python train.py --d_expert=160 --init_std_router=0.0115 --lr_router=0.000438 --rope_fraction=0.25 --init_std_qkv=0.0228 --decay_shape="linear" --train_tokens=651400000
Below are experts of layer 4 (counted from 0) of a mixture-of-experts language model. Rows are named router (the router's row for the expert), gate (a neuron's input weights, with its number), up (a neuron's input weights, with its number) and show model dimensions 0-127. Each number is 128 + 24 x the weight over its row's rms, rounded and kept within 0 to 255. Numbers have three digits each.
Before each expert's rows: "gets" lists some tokens that make up at least twice as much of what it gets as of all text. This comes from a sample of Wikipedia text that the model never trained on. Tokens count by the router's weight.

# expert 2
gets: " and", " to", " that", "ed", " or", " but"
router:128097146150129111181104102135161167108110119108105133102141154088089103131150126104138151156100081163136133133164103121160074175143140167113134186160120095113114129137085115104144123127150099097128136125073124101163136132138126139130144091128114097095124118144143119152118165133105129095106131114147176149133134152090156111165152145137172155166122109098095125124091148182120106159144
gate0:117082131167109094140120100127151100126108128125168156173167097123123066144152156072148161132138142141111122148151085163147104120127158088136104128151137128110148122125124148111089153118127097152135161146155091131163134126139125133150112126153128082104108145123129136139126127134123169134101132136173151120153130151132122174123101147119171133156132125160112046137123168079080104142147
up0:105115121090140114105125083138120157128107100146080129164124195189098135084144117088134115140115140109135126129125125133088134146181134095138182091076159115116124149122126143124151117124136114145101130124127144140140164091111149108150158150146105107104175104137129164145122073160091139137127141128117088145112094126130074099154115115132155134138163146116109121131119097132107110127133
gate1:142103143135158087151127146134148102139086140194150136177148135098139114128141139071112079159128115100133147135144170099146153128139120126136097137111130153118125176096113128107152134124111088109111117094137104117148124126104135127119132120128145152100097135103106108123127125113164134136111121176131146119160105127092163133112109113102130157108152160143095126155148092120194159153148
up1:127103163133133140113111088130053117115155151177156114128141121130172095136123119089079096105113108131125096114147150117172158085116136119120108164084127142114084155100145101122100159136108124135126162117099117151089142115090130153147130091127125135113117110139106131102123163129121139085159089158109086103138106089109147117063078133120128115132124122117154122109199078115136147162131
gate2:156117139076143150129152112109121151160145158124113172127128131115146133078138132132156115095120131140152147134119128126102138134142131114135098098065150153128145106130145098127165141177136151165149148127088133086154130148094150117090174192141203139131104141136099137145116105138116127087159154088126114144145131110102145150136134128114150116112143108152103152137116169060162122162114
up2:107094138137100134164159114160142158161141157126114117091141164084079143143141111073151125055142125130131145134162122135121089147139083152120146117121122124127136115122131148090163112167080125106130158141102093111145177106123100166147150096143155091104119116146175113140120111128130132146106144058162147104120130158111185145132125119147169155155132123100077138144110147124123125153144
gate3:115122120180093159138135101152096105129147121112148112113131136111164158139126138135103116187101133115121088150107109177124138132138160153127133084126102135111106112128101129153124201132128170160140092104127116178148136144165158135098128165104133117101109130163092141139091151110164088088136105118162127145136092123143117148137139131107119143110092115168110142130110104194086133119131
up3:135123114106150148123155140109165108112108144093185091153158152120174110160112074120131132143102137132116088151148136146144115158095128117117088098108149161158130115129161159071096110054124144153115135149164133170123115096059121142133114120135113100116116127158114126147096151148123125139118129119141109092126132142092095134113090132132125104163107120116147129121127170111154111131113
gate4:122124110103133142104124136120112138134071128154119156149132122155103141133146135102128095111105190157148091097163101170136157148120122098119142090073100170102146156145113118110090119098165153129172133113070132131137094143082126154136146108131151065105154099110093151118106098153154108136175142122186113163123094173138097086115148102148159127168127146147133123167145070147138112140108
up4:124152111145139142141070093142178176104135125076173221119148129130109125113137156130171138099126132118135127154171153142136108135090129126128118129149124124151089128131106122187146170117133130097144112110097109118101122163122087153100115141121158111134164137122109094142171135106095135129121130126130126156150165174117124080164123125159147084119136122132076126149140082176110096120140
gate5:091103137116094149087120112142099061121108156121132143130132133072185147152089118113109111133148100114146094153109100140169141118058132166109172104140096110144116060116136095156143112149120151108123084129107122121145122128159159128153159103130110145108147098162104127122095168120142105122144107114123134078134143133173141110102139117092100159128098091126167150111125128154076149155113
up5:107118125104165151141089138073128125182137114121066133127126139138119098152046115090115142121142156074136142142120142116079112102202161101077156119140137111162108117126155178121083119145141129115118147127135168144092112121143114133149108135129114140145163128126125143100149129143093106119120102135098119130139140104124117126122118085119146111121097135135118146114110128140125158116108
gate6:147152101123153120137132133155088127149163120087137112145130143155155119155149096117180114084104135141107092116113159139155142137090141084111131180077145105102189135127119137093122133161136103172131138117144157127108108123137153109136109132149153171160137124108117147144108145149144147153091104131155125130118097097106124125134128091086141147143109097114121133143146137104140133102110
up6:123142117102119189101151153051116125140183135168150164085119112142162108107144149118129122134156164101104129147114145089143144108117131127164142094135130117140101072142116082181163135162150183151134144142134168135089131121158138091111113133141140155141131117124123129103081136136110127167135094083099121107153120101123102140095083152134083144130116098134159090130105155138162117119097
gate7:138100122106138102150088137155119137166140124121140138121050138135110141105157141127133139124103088150105162141122106103150128146124118154173103141086139130139118132140117092112141119140122158109118108144126167144130151141138119083100141094122143155104101102117085160105125095122064167169142177150092120148061078158086133128132118160131132132156186124156145099093162136100110169133103
up7:102094122159092154117108142134100150122143122136138133115105106127103161166134150117097085153134114141124130124125113155120173171140142130159122169106134157132124159071141115120103129091150114162133124130108115097115109156131110116101118159128160118119130130121129180171085210150138125176138172144102127118156100162131141172107108131102149147163104105124110144107131129152115112128111
gate8:114039107107172137118104096099150167097129124114167087155143139111130120131181092155095174126123165098139092090156098124119123116136160168115117099108115146166138102146116155103117124149113108162100102151141100099111146113117156140113133104125123150139113128138148121192102139098125076153141155107195147125116112168093144118131170143113121144141128090123099128143126133156085111132140
up8:141062131153137112096113132115122116124135145177146087124125109150137121152140125144112166102146120156118135130129137119114100117123152149133119133116143129154128150134176156121081127082126146152110080089137126132152117140112093152117117151163115120129130120145119126106122117142155133113163126109140145098134170170112125104159122177117096142088087124151131161084129172145110128136125
gate9:114162115117146150150139142149114148114149115113147101093159122146131155181129129128105115090118151093107128133146137136155123138091118122162093141159128179099135110133115113159143102177143135123136121093137082087126097123136139122170080138120100156136159098154112129130087170136178110114167107105134135109095131133147154167121113179113147174075086147154121153135168101162145162125124
up9:122120146132166155089173142114115085112117160168148136117078120102155141099088127089130114146146113157162154141111128188111145135159112138153085092103123150132163139113112165106131120108119106104157145149134132135116140156148154133131104122146111131144130103106099096126162143100154097146144141157122126162138113108126102095138180063138084111108098112131140127133137105126116110101135
gate10:123133141142115148119157120080118102146142124093185149095098112128120096160111109141115154132149132137126087167135131160136102120147126131145168147114120127150115135134098185181116137144092134154056134062135181121101104156145098137133120163143107125152103096146138146120150149094104154100132119164125110122130142171150135091119151135130133126158145136135134107145143139138138159148121
up10:100151166152094138140129133147152147180102115101125103128136118152139192142166136096152153105144163147139123116108110125125129119163109113097157121120140122163166107143109111130058144144127114137119102138123094151104132098118126131134074147138136157167160100110103115141137157117143153156134133113119118091092115160146111124158171127102104123104148128147130131160172124109115114112194
gate11:119135179148114165121090172057167164127144101118116163110125172136087148133103143097118140118137115137166115125143123142127100172125075141140188124127123177155144114146140144173160114153127130137139115108107146133142143130135110154149125148103176080101134091127133114125120108124090138128141186101118158117122135162128171118141173084162166116160099131126125134167112047160105120165129
up11:136130139071140113138129134126127145166154147123112154118113161142119114082137106122122164082119156131123085125136141119110136131129111125141123126039118125188149133168161124150119151100134114110134141143143146122127131199139129141104099118139183131120102116139126147127159076091147140149154134145128107141098086144087107122133159124158105136172124172130124122147106168111116111123117
gate12:098112100138163130133144141104137115082115165140094132152147136176140132100154108072143126125129101130124138172125175099147134111105129148100126104154148127151135119101110119091132085165113137117121163129100146105092129153137124114126159166128128137148121133115131167110149116112141112154096070105159088141108132150154136141136120081139137109150112083121135119148125118086122113095172
up12:134143188147137165097117147106171090136083111140107139136159140109145173138118147104156113147142089119171115116123152161126139163095110174109121131141127069143104128116111170156166137138141121133119113158126128111151141123152092182115102165112135147153143101145166074157176153174122117115152162149167125145141150159126132129113122114115128114116132099110122166144128143144159134141122
gate13:102120139118131111093101121081120075106143116151148129166113121066136117170138096163191143136124072143122122169100143164099129137109134142087130096120099116130149134130164099110136112132089142102148122155169148069142107078127114141143128113145124151148119176140133091138126149151147113116143148135137107115126107151161114105125125127051106133130118146153132126127156122078171138079147
up13:147143109124104131126116128157116099173139118120138145109177114079143150155159114092105087103132122142139132147132112101140116092099100134154135146206148121153140125104179134119114143144067102126120145106118140110094141139161112131166096120137070151118126107159105112129097134132068132189122095129152138124169192115110124160147130141112125154175094155138102135147104126114095140134163
gate14:151117143125097120116159154120121149127131150128118119146105098133115132133115104121090151105120082141091114155117160146147114129147114112124164150116172140164136140136169191193109152098130150140117157160091160157164143163098095094113108169144142123122138102147130094121116104136148124156106123137118113137161152141126118141119153117159094127177150107129165104130142184137129094113094
up14:157140135083101133156140080156146152121159203112146126125106162161133157086148113096139100134092132099103151147132106144148129146149142132149145100083118105153134144131104128156145132145110173123148148111143110132115162159156135182112116127132149118102184121123141129134121098119161115146132124143115127155090167160148063174153153089094130145136162123112110093118106105164129122130144
gate15:128142135099141140095135055156135153111160087104147161125147119135154167102134129157084157113132099123114099146089083109139154110089108148157169123148104133121112121082101117150120146111164117131109114115106140128104122141153133096140147138092126155164140151114135138090175113130104097147110132119104095119131116156161160129080148121106112131138091109162149136136186119134149136102091
up15:129118095152126100145112106105095126125104130145127143128117125099167123150145094093120115117111150085112162106131113147092151130105140077161093129159117134103122122130086168112133134113143131150147116154142156111150175099165103166126128157158134116097141177131117143171102126191112132161133136181100143121147105139115154126119099137131131095082105080122129115130159128112125152123148
gate16:116132099122125142114092118093075121083120125142133117151101125113129091148133153100131150122168104099120087134116137132169129117126182152152126147107119161094130132097118131133121141160166084121104132093136134123107112120149099104113132160103152119134137129117113140124149119118157145089132095129092106150147149165129126117099111131139098127158129112095163136066092108129130132129073
up16:170141096100138156121149107147099138141141126158155125120142129125126158127139105151108080115114141104109112087157121097128122101109115135134074136067124111112143132130125110116131146088124135137163083117135093082085108119139195134133114088093122116108115150149126135161131138108103141168110098139115129109120059067095115177106128102133163160133114141137115119149152134131129148142151
gate17:180104103080125108135118123149133085103115114132144136125097105102127101134134116115121122101100103137140113107154098110140084169125118156143117112147113152118139128150142114093155163129144087125117145126090144104111170136122125145100151120132189166085150128157124127145125097143134131125160118154156136153117139143071119140117171077102138162092126131135118146138102109115102130124146
up17:117106095148146138127135126139098135145111141115091099153145128128114147126126137120157121086192183097134133133147167095064101144137139129101122158136077138146148147111159086100125154172132101168158105094120088114144116116121151118118128096118129113102150133148127131116172095138118157213126104120097128120119123098113150103128125144124138160164120147111112154115164125096120114117163
gate18:127118128090142166100089112122124135162132118116106138094116129161121135130148100116128147113151114130106091113145148136096140136144077111150146103107130099139138163122137116157113130119107117141110118097156181133104134199152123177057060183110115136192178164106134161087127132139179156127132112112111117140099149124103098121147194126098135131102118107129133118127135133110117127128128
up18:145099136183110090171112149135131128138137139130169120114160156115111121146175136101166126152118121167144140138127088153089117108138094110118156094125134112140142124109088131173108121111116123144142157101114117139093113144163131124133100129101136106135116118166108166173163095136140167129119160142150131136090085115124096139127169135148168149158160139123071105127106112145115093145152
gate19:148151149111161158126119129144083150117116136126128141142094134152130156154125150163106100155117154130103084118126122155127135127137186109134111157105099135123134107148164090157149129137144155125132068103136165145123119121090153112118139112102117158138099120133124112097094073091122131149158153150139117117115089124148102164130159104147104138108106148194143172109156110130143172135108
up19:111073148124131176178129144179150145114096085083081109160097126163120166154130135171138131175128111132082129087146121098134129142120135117127091164100137121126080127123147086185141086122106095114128106125092134137119116146095112126117159100110142138117160134098117150131150152111107136086090140096084143133099138115161133157159097101149101135125094118124131178105131104162124155138146
gate20:115093152125107107159121105112122129122145151159164119131134131132128139101130152106105095118148125131193131160133130139172122147125126126144134160088123149104102151161108149133128144116136152154120099124119088109139173092180114118106096138112177132121117127187163143149134155084075112129172118138158089123132088152125144143113137126115152101102169153170109148165135112110102118152116
up20:114104112152126127123153165110131086154138098154099137107114119113135124127101109186127116119154120158105113143078109119115134145104125148089098127121141100153227162142138118126100091121139143128177136117158112167129123151092133123102143101105103163085133148110090123128116106155124092110106124108103152161132143082103117119136134149166098126107121131113145150086110124133130161118172
gate21:104161162151124110107118115095120108144100107121138143120111128100124138146125124150145148147144112136130181134096103105071131155126069128111185103138164104173114145093132155111145156142107151115119108094158155166110192103145153153116089165152111145195139127095164132120144132094101192127146101139119131154098116126110133121108125092104122120166142092119136118150132140126135153097132
up21:120140159158145118118133139147175127095140135151101156087106181111139121114156110128142174135101123104146179103147169119114098139147129085119131114150140105116116147146141167126111149115079150094147094107132119106131162085107138134131160114148115114148163128128163101132126133089156204152120145124124169146058128134128124102146129114157118130153130117098143119165119133159156106164068
gate22:122135126146111123110106189171118114115150145137091119148082126111109112096129132065125130140143158102147074111088118149139087119149092123134110107088147142097133143101117114100160138109164106130103119106141136107161151105139117131136120109135125088137106108096119153081159105137122117143136080127145079149137127100127083111117139137126149116134166150109094123144144093098160081130142
up22:147093133142123140112104174138155072155156128148139097112132135145105099114164144092124134121095106157153133130136106107109115149159109143131072089097141116149130134131130162056137154148129106110076120152153106104129187116118118147154127096174182098101106122134138147114173154099131132143144141138138139104122108145117086120135184112102124116123108111108097134147100147127088138128135
gate23:097143126116087074126096119120086114170102129108123082111127139069141139080115144115087082175182169122182116152130137105143102110123135151170126150138093127115081146126070095123123144153113169095133162137099090123118087150119132184157111134101090110105133151118137117108124163089121118105117099146132118166167125152115121108126121143131093107121153172135130139143127073128133157133133
up23:130143110149114096107126109119141081137145138136087143132114125166114145139130117122156124121083116101124146121117136176118150128181119138093106086141144128155141130101113130160159140121116080141104116116178148155122104166157180118109130128101103140143147134111169123131159103143170123126128105143112118170107113117108098138168133092143096139120175064097124138123144107128180136121141
gate24:156173121155122112162141098114102071131093113109130146087126091094146149101142116103139134179141118116102178134131110169114105122078125133145080132131080135090160155149128121145124097093142109103169134135125106093133135130140147118127143157103091176138120103142113119164096132165147089142131124138150125132096112110129123120124110157178144135145119131118130108131164125162097117121130
up24:130127139139076160091175119115131221161147127136168105174126093151137086129155100100066138131104145175128099148114089092109124162113143139123137124133184114156102126142136159128172102146125157129098116165125124119080144122114101119141115130175170141152158117130155109134139152127105105082148128173108107105116128143130157120158138088117127083142058117150121139147131111108155159109114
gate25:107126139139077139106121097144114124176091102119120126181132148126178135116090136100124109140159115110144124106147147105133140117097140146152092165120128114127110140137073097143105211109094168128150143154138084129127135138135096152128132132119132113128152162137067123148143079149110170140107153169141122140152130187124140129125161125121139126154085117117109078126117071136144086148073
up25:152141211144103135101113109122139125118142141139130152073149145126136106106100124112076150128100095120124143144127162193099160147169154135123165076064104122111151161112129154123172103142142081109131142159121121087131134167093102143106137148143203102124107096152081132145141126139133118123156110141165117160150127117121137095114145078112180138105101081142082123128102121162098113140113